config = dict(
    moe_layers=[0, 1, 2, 3, 4, 5, 6, 7, 8, 9, 10, 11, 12, 13, 14, 15, 16, 17, 18],
    normalize_top_k=False,
    routed_scale=1.0,
    balance_bias=True,
    head_dim=64,
    norm='layernorm',
    norm_place='pre',
    attn_scale=0.125,
    parallel_block=False,
    init='uniform',
    init_std_up=0.0199,
    lr_head=0.0089,
    decay_fraction=0.772,
    max_seq_len=1024,
    dataset='wikipedia_en',
)
Below are experts of layer 16 (counted from 0) of a mixture-of-experts language model. Rows are named down (a neuron's output weights, with its number) and show model dimensions 0-127. Each number is 50 + 12 x the weight over its row's rms, rounded and kept within 0 to 99.
Before each expert's rows: a language model's description of what the expert responds to. This comes from a sample of Wikipedia text that the model never trained on.

# expert 42
Description: Materials and chemical pieces. Material and physical-description words like steel, brick, wooden, stone, and chemical name pieces such as met in methyl.
down2:41 48 59 55 45 50 56 36 63 67 59 77 48 48 39 36 52 51 47 36 40 53 60 50 47 56 75 41 46 65 52 43 26 43 62 69 51 38 34 45 62 38 31 45 25 60 41 72 61 59 48 52 60 56 49 53 48 48 01 46 31 36 37 43 41 50 51 64 38 81 44 42 49 49 62 44 47 55 46 58 61 45 48 40 52 48 46 48 59 48 47 40 71 24 56 57 34 51 40 58 34 51 62 50 56 57 55 52 51 43 61 32 56 63 56 64 78 70 61 47 32 32 56 46 47 71 56 43
down3:54 50 56 53 56 66 45 75 33 41 54 57 45 34 57 57 68 58 36 45 30 63 43 68 55 33 43 47 51 41 44 63 69 55 53 42 23 46 54 55 30 61 36 45 51 35 48 25 47 46 63 61 56 55 57 52 35 40 55 44 40 47 44 25 59 60 45 71 37 40 51 37 47 32 65 56 41 51 75 54 36 30 44 25 40 43 55 65 56 52 66 69 53 73 38 38 48 58 63 56 40 81 48 55 33 40 50 64 37 41 50 29 58 50 46 64 69 54 61 60 70 51 49 55 57 36 52 64
down4:50 56 30 61 48 68 55 53 37 55 33 51 62 63 32 68 46 65 46 57 44 22 57 44 42 56 32 25 58 63 49 61 56 52 54 55 47 53 27 39 37 58 52 49 44 60 78 43 50 61 52 60 66 39 55 58 33 32 71 33 63 41 36 46 64 43 50 73 36 63 48 56 39 42 58 57 35 62 52 43 55 43 57 34 61 66 50 42 39 53 52 64 69 37 30 34 72 31 26 49 67 54 49 76 60 48 49 38 52 35 49 55 45 49 55 64 37 54 62 56 66 54 55 46 25 50 49 34
down5:48 58 55 40 55 69 40 65 45 76 70 47 49 51 63 36 41 60 59 25 23 68 41 37 69 48 67 51 55 45 35 52 54 27 47 62 64 52 49 41 45 52 82 21 44 44 37 52 45 42 47 48 44 44 48 47 64 46 35 50 35 52 64 67 59 59 51 35 51 56 70 52 47 39 42 63 55 65 68 39 48 51 48 36 61 54 32 57 61 50 56 17 41 45 48 61 76 48 41 76 37 40 51 58 54 44 39 41 43 43 56 60 49 66 53 45 44 48 49 27 66 74 50 42 47 33 52 37
down6:29 67 46 67 29 42 43 52 57 47 52 61 51 50 51 57 43 38 31 59 55 32 61 49 42 60 54 52 51 65 54 50 48 51 73 52 39 54 41 62 75 56 73 37 60 66 18 61 43 56 26 46 49 44 45 49 67 56 48 61 52 37 46 65 68 62 50 47 48 36 57 49 72 34 43 72 40 43 60 58 39 60 26 40 44 62 42 66 30 25 28 44 34 69 32 58 36 23 62 35 53 57 61 54 54 57 51 52 66 46 70 37 60 59 50 49 55 44 59 50 52 34 49 47 47 45 52 30
down7:45 38 59 34 43 48 40 48 45 25 22 54 56 71 58 50 43 54 47 65 66 53 46 47 38 53 43 44 59 64 44 50 33 63 59 39 45 57 26 54 61 35 67 53 37 46 55 55 41 52 65 57 46 59 43 63 83 75 68 41 61 63 51 40 20 54 52 48 55 36 64 41 59 41 55 64 44 36 48 37 74 34 25 53 50 63 54 48 29 39 36 71 58 72 46 59 62 57 62 42 51 40 68 43 62 44 48 51 73 60 57 56 56 52 40 53 34 42 36 39 54 47 35 47 31 52 36 62
down8:47 55 53 55 63 36 52 47 60 24 40 45 49 45 56 59 71 58 58 60 28 39 65 68 56 53 42 38 63 44 46 66 51 75 37 39 49 57 57 76 71 50 55 50 44 46 59 57 49 43 58 53 38 29 50 52 46 24 50 64 22 51 35 55 43 44 44 63 53 49 49 35 43 73 60 65 66 44 40 40 57 50 53 49 37 42 63 67 26 39 35 43 21 45 64 42 44 55 73 40 40 57 61 43 41 32 29 51 58 60 39 55 59 53 57 24 52 60 50 75 61 49 65 37 44 43 66 44

# expert 41
Description: Chemical name pieces. Suffixes and stems of chemical, biochemical and taxonomic terms, such as -yl, -ine, acid, chem, and "Tempor-al range" in fossil taxa.
down2:52 45 73 50 51 66 49 70 65 47 52 25 50 36 51 45 39 40 44 44 57 56 56 63 35 44 40 60 70 40 54 39 53 61 41 45 49 56 59 22 72 41 51 43 50 49 48 52 48 26 40 45 59 51 21 32 50 58 37 67 28 61 43 65 53 52 42 74 61 41 40 53 33 47 49 72 81 60 50 56 65 62 32 48 62 37 63 35 44 57 65 31 61 54 40 84 37 37 47 65 50 38 45 51 56 27 59 64 53 38 56 62 59 51 48 34 52 32 53 54 40 47 59 60 53 53 39 48
down3:64 45 35 60 58 69 44 64 38 60 48 70 40 49 59 43 49 41 47 56 36 38 59 33 65 45 43 43 66 51 64 59 51 34 73 71 51 60 52 70 44 35 70 39 53 59 71 67 48 43 56 48 61 57 46 22 41 55 64 42 53 34 42 69 53 29 45 35 33 52 38 49 64 32 45 58 51 63 29 62 41 60 64 51 36 44 47 52 42 28 55 58 39 55 36 39 42 65 57 43 67 68 72 42 44 35 56 51 51 27 64 28 36 35 54 42 62 29 38 64 63 55 55 47 52 43 55 64
down4:37 46 52 67 41 53 48 60 51 54 58 41 54 43 58 65 40 43 36 52 57 44 32 53 67 51 71 78 49 67 53 43 45 56 50 29 46 63 39 67 55 42 39 38 53 71 65 58 46 29 50 48 30 31 60 54 49 55 46 60 50 45 27 49 59 46 51 46 33 49 55 43 37 31 60 47 40 33 59 40 63 50 39 46 51 40 65 39 41 34 47 80 37 73 56 25 57 23 77 57 49 63 34 47 79 50 47 56 55 36 51 55 54 57 33 55 61 36 64 55 78 45 43 43 42 65 54 55
down5:45 60 65 44 50 56 66 38 56 44 44 52 24 58 45 44 51 45 37 17 43 60 37 46 48 44 60 45 66 39 53 42 34 54 61 69 58 40 50 51 60 29 44 53 47 56 46 62 54 65 63 34 52 49 57 54 42 43 60 38 35 27 46 30 62 48 66 30 64 51 28 42 26 51 36 52 66 47 43 51 49 50 51 58 68 42 68 61 56 46 58 51 52 55 41 53 55 33 48 55 57 63 55 45 58 54 44 44 59 30 25 58 52 58 85 55 55 37 29 63 24 53 69 58 58 50 79 75
down6:38 49 44 36 62 44 43 58 52 46 39 49 50 39 66 67 55 49 64 57 56 51 36 48 33 24 53 30 55 48 54 33 53 64 23 48 38 73 50 67 57 46 64 47 40 50 49 38 30 72 57 47 26 68 51 49 39 44 28 38 55 50 27 59 52 66 70 82 60 74 39 36 18 58 59 47 63 44 49 64 57 52 17 67 32 50 55 53 56 51 49 60 47 55 60 66 47 63 67 51 60 53 45 41 57 35 58 38 42 51 48 53 56 47 53 47 57 34 50 44 63 46 65 46 63 43 48 39
down7:53 32 44 53 39 46 51 42 38 37 33 45 35 54 36 45 63 49 47 38 30 39 36 73 61 54 33 60 57 32 69 60 56 72 46 40 50 71 53 64 44 51 45 52 43 59 44 48 68 45 51 49 52 40 80 66 52 62 64 38 45 51 85 63 48 35 59 63 49 66 48 53 65 45 54 45 57 54 51 49 47 44 51 58 45 53 49 44 36 38 31 49 45 57 46 11 42 53 56 62 60 67 49 46 60 58 40 67 52 43 55 87 43 51 25 62 23 64 52 47 43 36 48 37 60 48 34 44
down8:44 54 42 32 47 62 45 67 57 70 66 68 40 36 43 50 65 53 45 64 50 29 14 39 45 30 50 42 59 50 53 44 53 65 46 39 55 40 50 49 63 52 73 33 49 56 43 41 57 46 49 48 32 63 43 39 60 52 54 35 46 45 26 56 39 37 43 45 47 65 43 54 69 70 55 32 31 64 41 46 63 45 32 62 44 45 66 50 43 48 50 74 47 51 30 48 57 46 45 57 36 43 66 63 58 71 63 70 47 39 57 56 50 66 58 43 54 50 56 69 45 57 65 65 49 06 53 52

# expert 61
Description: Insect species stubs. Words in species description stubs about moths, beetles and fish, like of in is a species of moth, beetle, brown, idae.
down2:45 61 55 33 36 57 58 61 51 48 55 50 32 36 51 40 57 41 51 30 43 66 53 25 44 43 74 53 54 47 27 38 66 38 54 40 64 48 55 58 61 73 58 59 52 38 42 74 45 39 41 51 47 65 39 57 59 49 50 58 69 42 47 46 38 57 37 34 74 44 45 62 35 54 50 61 40 51 23 46 72 61 37 39 41 38 73 25 34 49 68 52 56 45 70 49 50 41 58 51 40 38 52 45 44 82 56 57 70 47 45 64 38 58 50 61 44 65 33 37 34 39 64 59 64 59 60 39
down3:50 64 52 50 54 46 38 66 46 35 30 45 26 83 59 70 69 35 44 51 50 55 59 44 58 39 50 35 34 28 57 52 47 75 32 48 38 67 28 68 58 59 49 43 52 54 42 43 48 46 48 50 49 55 53 67 53 38 22 53 50 47 47 59 55 62 55 61 51 47 45 46 55 56 59 61 53 34 18 49 77 35 57 47 53 47 51 51 38 39 55 43 36 54 49 38 57 29 55 60 60 61 52 55 67 64 28 56 24 48 43 32 41 70 46 56 63 50 42 45 55 76 40 68 42 50 64 71
down4:71 56 53 70 56 65 52 68 52 46 46 63 56 60 31 37 30 43 47 57 51 69 51 56 49 57 51 58 66 72 45 63 74 61 46 33 48 55 37 59 61 36 58 57 55 53 69 55 32 55 40 44 51 38 37 64 48 38 37 79 38 39 44 45 75 51 53 38 53 40 47 42 50 50 54 43 46 42 32 55 15 46 59 37 57 46 47 56 36 39 43 40 41 45 37 68 53 28 52 47 63 22 54 50 46 40 35 53 44 44 66 54 44 44 53 71 58 68 78 46 28 65 47 66 47 49 38 32
down5:48 48 79 47 36 53 39 50 34 25 41 35 40 44 57 32 32 49 49 40 40 56 29 60 71 64 72 39 50 50 68 56 48 64 43 58 55 45 52 70 60 60 60 60 54 68 56 48 48 71 35 62 60 35 37 54 47 43 68 57 41 48 35 54 50 76 39 40 35 49 51 64 59 58 64 25 57 44 51 61 36 47 83 32 66 44 36 43 44 29 59 69 47 45 61 51 39 58 41 44 60 49 62 33 38 51 24 64 49 45 56 57 55 54 42 48 46 55 42 59 41 53 38 35 37 66 68 52
down6:55 45 58 40 53 63 55 49 49 49 52 58 51 35 58 40 73 43 27 56 30 60 31 68 50 39 44 46 37 61 41 36 43 47 64 40 42 68 49 71 50 73 67 43 59 57 27 40 35 40 48 63 41 48 65 61 52 52 38 48 51 59 54 56 58 52 51 43 26 44 40 45 33 26 47 52 65 71 62 54 46 53 63 73 60 33 59 50 41 55 55 60 50 64 49 69 25 54 61 46 45 53 51 52 57 50 49 57 59 35 48 39 30 64 62 28 54 47 22 56 62 52 37 19 56 42 42 81
down7:52 60 49 62 68 56 57 73 31 74 38 49 63 49 56 56 67 38 47 55 46 55 74 45 61 54 64 58 31 67 51 30 56 70 75 30 41 68 44 40 57 58 50 26 22 41 49 49 38 57 61 46 42 58 57 60 41 77 36 42 25 27 40 29 48 38 41 55 59 48 64 67 47 43 41 58 37 51 43 32 41 34 47 46 46 50 52 54 30 46 76 59 39 45 39 53 48 49 52 56 62 38 55 39 63 47 41 75 35 68 54 40 52 51 47 37 45 39 51 54 60 51 60 48 54 37 64 51
down8:42 34 24 34 46 45 45 44 55 42 55 51 37 45 61 37 64 50 39 37 45 49 49 45 45 36 48 49 70 21 59 34 40 32 40 51 56 52 57 73 61 44 44 53 33 42 86 37 54 64 55 66 63 37 46 59 50 41 13 57 49 58 34 62 20 31 57 60 45 52 41 37 55 63 56 47 76 59 47 45 49 43 52 52 67 58 65 50 47 66 42 47 64 59 49 34 59 46 53 49 41 59 44 52 60 50 66 75 60 66 54 44 60 39 66 56 49 60 51 42 42 43 57 79 61 49 32 50